config.toml
hidden_size = 320
d_expert = 96
normalize_top_k = false
balance_bias = false
lr_router = 0.000749
vocab_size = 21904
norm = "rmsnorm"
norm_eps = 1e-06
tie_word_embeddings = false
optimizer = "ademamix"
learning_rate = 0.000503
max_steps = 5158
dataset = "wikipedia_en"
Below are experts of layer 10 (counted from 0) of a mixture-of-experts language model. Rows are named gate (a neuron's input weights, with its number), up (a neuron's input weights, with its number), down (a neuron's output weights, with its number) and show model dimensions 40-79. Each number is 128 + 32 x the weight over its row's rms, rounded and kept within 0 to 255. Numbers have three digits each.
Before each expert's rows: "raises" lists some tokens whose logits its average output raises strongly, later layers aside. This comes from a sample of Wikipedia text that the model never trained on.

# expert 8
raises: ".", " I", ",", " A"
gate0:112112109124062156157099162124090167169091148091150153115066136092145156189102140162164049120106095126152123107146117135
up0:125096143130179122137182126199107071127142141147149097137154076153108152129124133147078138163125116125077142132101130113
down0:158114111128174107156140099079083072135126138144090090066124139136092102191150107063178090080059138119096116148088185126
gate1:152175112041140213166143100090153153097166153179153140146107182119151196088058102118118094147137163146141101154091127161
up1:104137124112178175111147160157086153164124076133107096140145083163119184097064077075170127121151093083171146171162105182
down1:195107112067201138133149115099199111112155143137138112182124089165107059160149165118132103143128095070136123122111123097
gate2:126164179098179160125102062122107167079121120104167134105167094125137159128110157099106120121101102153143128158074192084
up2:124159180106157181143114181129113166168104132093115121141128127129225161137084176096149140108067093144126170128100105122
down2:159168105108126149142190138196118142082164177143187155157152093175126120138152122129058142098130147157089096099079079078
gate3:095164106097120094147147110117116143159145116135113187124068158078085124125148086165084101152170127101109147083056123174
up3:055136107104104077137165113182077119095134110176143143132172153118094195073123154165095103158101121151137154137140108145
down3:164161154087086123111121143145135126108107151132130094122150095132115080115115099086168124068098156122105093166131174168
gate4:113103101113104149144079146106152130199132126127099040146089093106110082119111142134160132072138139142154192184075101139
up4:135167128154114206114170124127125129096122165142129206073084094155071150161096135134099099166109097118097063113195194077
down4:113150113082200101151108124185126234078165137078122074131171108138080144078126113144141084164125096138124124147153168116
gate5:110100105096109117088134160112154141139178095146167143115099116108146125135141174121122070139139109160148126133101212193
up5:147115170105120062112119113097087127186158138123158145091179203166088113123046117092165150123109114155113144151132177095
down5:148140113160100113178156078118152085179047129117107133101138134137109097121102123165138128112103136060089117083141151082
gate6:161077126141075151138102107083180061149079113176158148147098136128098077086093156138115172157055097120139111216123087119
up6:092151140131124147154173119139179127197158120121095132156154104123076126130088129128114125114150177110161113103213099165
down6:074198087088122025081114162144115169119141139182189090147121143097110143132161120097159168117190054154117141143143090114
gate7:153151105134124117138147143071094129117177126097136160159105128109127123110212135094124161056111145108123124109112147065
up7:188114139201129118140123124138107074070107101166119111082114140125137118148015057141154130131133139103084151081156135133
down7:185139114167123153147130220116141138146125137145147075191142125121120059094151118141115112185097114094172090150128096122
gate8:134129081133127131146143124122067151070120088108128166159124139098104165112107083160124117135139140147155146108153138114
up8:195135094104159038093129109102108209150123089143145157095126157111152161105146126126121107126113121132102107109175133135
down8:147074132078114164125162161153045118144093123132085081108072143152122162084109174174144117092109166128069148120098065152
gate9:159134118103104195122134120114149114173114133138107138152106090124068125131107099140060121142183122108124101128156103144
up9:130126090125131101128085136077134121152089125102163153158131070103141134068146060157118164099160107119182186175141110155
down9:086124096141171128133139107056101070090121135125138149110105094112165151140141127115094154150120108128186195118107097140
gate10:151128120088070145118142145066103110111119111057134176102090164143124132102113087131140109187193130091179182161135108133
up10:134092127172115145132122058078110191148139127150176112165138090102133129193105190148133115109151073112102134152211069113
down10:107105112064060104166099051084172194073129142137167151140168167134094106073114113127162166123167082104146134127141101176
gate11:176155126102160104094123132107083112135097137153175093100115130134121163114144086132123181141146069088123150066184099167
up11:121116101091152085131180119118124154092107144111139139125098136082141143119073152196120110169164165163139153166157148137
down11:132096134144126095144133129125095138173140105132175107163116199127164140179181193185118107129085154084099152139080106158
gate12:157151151084116120151107128188116105140126187111092130122116116126135179115142054122180151130150099070122179143127124179
up12:057159139119149103120141143141149160110148111163129156072063115114138097097168064162117088170117131153110096085155129082
down12:092156083123043153149085094132112138066152080154136059160153105085115130184137122114113113157158047121106104151117156149
gate13:140123160126088080108098115091112148140110124205102127173107069187169140125141083111152070123103133124121143130141132145
up13:112117115171164153127094108164193105106076191131123140208144100129151181109099134115134118117116119105126143176128124120
down13:120172123093150121119066129130160158093182090118123148146163136093145050108117122132123124189135101106167117136171162165
gate14:148120111113144103143093174164167094159130153117040127103090160137151137154100167104128124123136077132125111135161202114
up14:153077119160116123133135106052116160142111082153071084061157127130124104128161116104125169086114115111141091158118124166
down14:096120084143154140170146097094157127155115107124133140110083147110157171082115162166035143102123134118193178131109114119
gate15:103079092157144159126146097122103111119123150153115114101121135141095104143138168137154149162095129131111158119139084145
up15:108135109113094134136179126133110076087169122105180103110110105182083110095111116100112185107129133110118170119119122094
down15:120112098201154094164169088070167157115098115162123167123114162116079125099138190115102170162163158175165131078133135121

# expert 12
raises: ",", ", and", ", in", ", the", ", while", ", with the"
gate27:142104073145120139081065133106141142117140111136141133113126121106096159132154169106147070129135155131108121126114162083
up27:147139190144138198128174127107157145140076140136123047109129138096125072134112136104109212156125105152175126106150113169
down27:084170151123083116057122135112138132077147135156156170112091140155102190134086150119178083168136118101113112072132127134
gate28:090139167108103125157167092123026091188129123118086137146183159123133133110123125103156140128102123175122100162111153080
up28:118116102220150103120147102149080089119183071158185163133192102064166120130113122067130146141117081184129121134163177054
down28:143102077134120095158095139118192139121139081126145153125139147113145091151135082079130111123107116102114119119099145105
gate29:136172115111175082089191153116111136086076088114128147111131087159108140113138150110132184133147117129116109130141159135
up29:140106117153109149140101112146099137154181182103084117124170115110114077161078169128133138121110119156161060146158134173
down29:094103187136128191129153088113154138129131152071114143186126113145139197121140180142101153133155117091130123097087130096
gate30:115138098142109168125124082058101129097136111170050167118126121136150180213079129117157115182092100126139156089103100143
up30:084111099153196168041079200104167145103126112122137121122097106118121122154150154130095145116136111070078174144088119175
down30:133127090166133117109081093151105118124147158166153115138128071079173124108156119121123160133115109183149138200120132171
gate31:112144142082150145107107167082111119168132107173117139162096113150124107088105128110134124107157132102133123137136117100
up31:140129157053164119105103141079135145176118098173153123182116137096115129050154115122115134136164134116141168128102154110
down31:130131110099109160165096135166190119107157153149127160148118174154194143132107169144162106148126174117161104114107138091
gate32:154192072154084146113097084133137240124120150149117084128120096144141131196141116148161083142135153106163143144091136104
up32:175101162104113151113108085114130113153093131140116125116113132172164161107116068089153155154135186140056189100165142174
down32:144150073138151171123124152145116160117134118137102102098144124101172123159116142092097093117120163142132084149139134134
gate33:140098129046139120117075143072128164180127137138132115084150106119171151109140105124127156137085153104139129142145165145
up33:144096135095149101085080127063152181169135063172117142113150147137165148086145129135124162146088129097081158168127149117
down33:147187101153129118142131116133111137146111132157078139154104126054146133113128129132104139173145090147066172119120111140
gate34:104168104138081117136134107114141105125124113069113135164058147088123107148074123139114144130155131120108122139123170108
up34:149091135063094118117133124164167100062120126089091120114119160114163098166107138090148212133147153186067112141171158119
down34:097120131116157127185123153136092121122125131129107101117160183107131155153146168152105132123087161163083133112172136123
gate35:132142138115160157044092124110105131081067178204153078123112056129143140124147131139153146141139178110094105194103103111
up35:167104092125177130116072149116110163148123102168098124141156116088146150154144145069045160115091124172139119159195110108
down35:202106139101106103108131100138086135120092126131154155117130159094112126105214080126150136136166113098147192137136097142
gate36:152108169120090113124166139125124088139137126075186098134089109161169100066077151144067143111119100142140139105150128167
up36:097126102169113112168164101176139159185175097177121131065153103151086053100142148124122059202110149116146138096133117150
down36:153159106114118103190114158218112158109216123103149146150096164133101131087087108096148076132100114116096098129146105090
gate37:138075114071161155176107150110173066133117153147104151086131167106151102084147139146148108127139113139103083133146098094
up37:151162117078116054172128146113123151127142138096167141147126167136097121083156182067110101122139152121130172059127165097
down37:114108123161121130157133131158132064176093131125124154129150126083195125122129133118087139080075108125153121146072161126
gate38:157126148200126141093169163104120168128116119182146127180141134153132180198123125124131132133146126100114128100146150118
up38:114127148128103126218146140123160120162132121108146104115177135152099125135085155166133143061117103149205143129136178152
down38:159162115141137129091116099061146110116138052134136121166092104118138117063083144147110157121148136184176138176117167142
gate39:112122157126195117105130122156147153098142132126028141082113128157136158137061121154158172159073125146140113114156107171
up39:177147089190092095133083158105140102137124147152172078144167111141106159120083139111186130102163112085240090122137169139
down39:167186100112173125113149133127116154138095132169062113121136124124167169158112140139077142110090110136117117153172085122
gate40:206086150107115146167097169149148091144130133124088137069126158118112165132169134095139133114136083183163144139125131109
up40:069084129100123161136105109139132146123100124186125117074129136154145139075099105142107107145154098159090126139112157171
down40:119114184116116093152164105185160132086157082136134090142116112141085130113094124172137173142085157109108147077125093125
gate41:131111152100041102167180104155160119164166126117115145123104128110139118148145164094145150106099136130085203106138151089
up41:105092177131076104155121138094148162084143126129159131121144191134113165131111202069080100078096122098109184071170108140
down41:138109169122151133157168169173108165086106115176128137124073091112153150133143142160110165114133170116141098067073168146
gate42:065157107142046081180097094131089094144152076061112137126107116126135155128139174217094108164160102112123100074154095110
up42:133115132112026077143160100096157178169146142117161071168166115079159084142170187132124086140155112121142130121088116151
down42:134154123114141097129161099102122142106130165143159103123139105149154142163168080109166099168092142079157164090148129111

# expert 9
raises: " p", " m", " "
gate0:102118175108138145140102109115153074176135119127126128144187053152154147163104136090147147126104137117159151127146158149
up0:074142099085117107117145105114132162130165160154146192134105106100124121181194169109091121112068200157129095125151130146
down0:097159139142149124160109138184164087128141071187113108100125083149099156130090126150211089097139121100090139053165074163
gate1:124098161110144160172137073118085103129101130133073094095181125127080065119168140165189177173163070169127146160093092165
up1:172121120159144125148131149139152104147122117153143153096129152185110187106061126112147094177077121087110148103136108089
down1:126170172105073110060167144144140092090099102168205113119101120104135107091123100101160131133211166086095144171167111097
gate2:073120121118108127094109116110147117140183116124133149082065156145153087151180127116135130131104075166102195109156098084
up2:103136116117077135124090111083101173117097126176141159132109064170116165121099141112138121113127092080104104140141119123
down2:105124183162191155131115107078105145154174119127131146147148092077138122128104161139166190158070202158135105098074122079
gate3:122088175124103156119130215131107176169128163141152168133165126168125137087166123095074180138090164109117134099123106141
up3:088129200160123168123097146136127104108134112142127105108117085161179137139116138186120097167143109098177114086104130118
down3:092148099164065195146156106146129147184139113186148105142154045128121096133109080157090124179111151192125089139131116112
gate4:176142084147151118091061109118170082174125180192165104140146122051127101122158145111124095131116172122104168155118164170
up4:106060092124191110106080100115126147168192124131153160112108128076153080128074169135083098142116153140100159057109121125
down4:128135137117190171120130092069088040164169142140146098143156137092189199112118189090107160105124154188115092103111082056
gate5:105144117122147125111122087108135146149114150111139148232107143067119173118094133155088124204112079162117168115142169152
up5:150102121147117126170115076112150126076096127118074183138144146123120132167150123148149157137115118166116122154146097239
down5:147104124093092092117116181140124110153122155117166102106126110153149174180131132127140153130055112081076158105054118118
gate6:138154120133115139128122194094189135072141142174124147084115114089084077070120100120168106080100057089078220180141141180
up6:122099095098130064129131125148119102200184120062133097160140115091104111190174126124118129145180134142172138146130224125
down6:056117141115095105141098099137113113173132150152078124126126093136132098100131214181124117149091163169106147076141143157
gate7:124130091102134141096094133115156164136116112092164128191119134123144146072093142162080142164145161117148091097111086168
up7:174105082079075059098095230162198140159121108123110172232150139113144106126110122125101057129110148127140113115114074128
down7:212136113098076058211138147137147110137091113164099088129174165071188088170167130106147097101129157141146134117106153073
gate8:149141144149198126163169114124095104134120122108104115160141119117124097112080115134082107161138184171099138103102130093
up8:128198144100095131109127115095150127126135126154133177132148133102104123129122113082161176109117146128110177123165064097
down8:188130090187131146132131101121158158178121122139129132103145153164205122066104136083125109147162126136207103172156130139
gate9:097102113119146155088104076145141104122124090115198178167137120096057118148179122161146131183178110152174159087066135119
up9:117113139130171130146098127129067153135165056125103160169155093094078140173151186123103158196101137162171106108097125103
down9:098146123127125175108079182090137138157162108140172079162106107084112155158142163127105128118148078174087104188094173136
gate10:088157121070132056111133104133144120108123149104173126155119126099131101120123127131103193077163131135140126200136162055
up10:145122151152102138146124151126106148154117122146151107118139099129138098119097171187113133110099193088113108079072150127
down10:148110160099143083077099150149102146155128123110118129123105163146102123127111091136137186112167118148162102169089141102
gate11:137079152111093113126070112165171130118132165128120078164208114156069115113048138132174139088087142146138184141120088145
up11:138175087131113061131192131108122146183123099125122174167114121141141075096143027121180138092159134060154108125182162112
down11:137093131118110108111153123145093180112118175127122136071112075134134114128163115157093128125161137115140052122146062077
gate12:105110110087107077125185131120117155166127164172183095112103129060113145074183182140157137115122147142167135188074130162
up12:165105144088076134162172143146140129161089163090093108169148126151143203158192128129125136116105134102137172170131105177
down12:143077117111125112200124107161128140144161118116114179100126098150155144124197144126131144105048155195123116086081128166
gate13:099185104073102124144140070153146127092145121112154113128078112126152046162178155142128130089144130136141132090132064166
up13:077145142099084100136105106120130154160143115098117155159112114167188093167147091140092102112114090160121158122160111115
down13:141144171095103137091131154124093098127123172092171173150147107111112203141111135070193092149156109074117130177125172137
gate14:097073159125100145117153115163108184153105139171138120132191103106115171159041149152117115116147180111119173142138119102
up14:138105097138095123153127154147139090122114118113128136130163165142123214198103144078137131104152109165124149179115147143
down14:107147141140082184169083118137134094119148089108081108128142128137146168111163138150151077180143124144116133116121172130
gate15:083137121115073091100150130138058107157136138134138180071056122165046171099120111141112120207132110124138163151098159125
up15:181077136171131154122120120144099153105089126136179108090129154146177142120132125119110170134127156112150132113150142181
down15:135142124121163164154110106062098135156211073077132138077161127115165067166109099125079122186079127142136048136160140103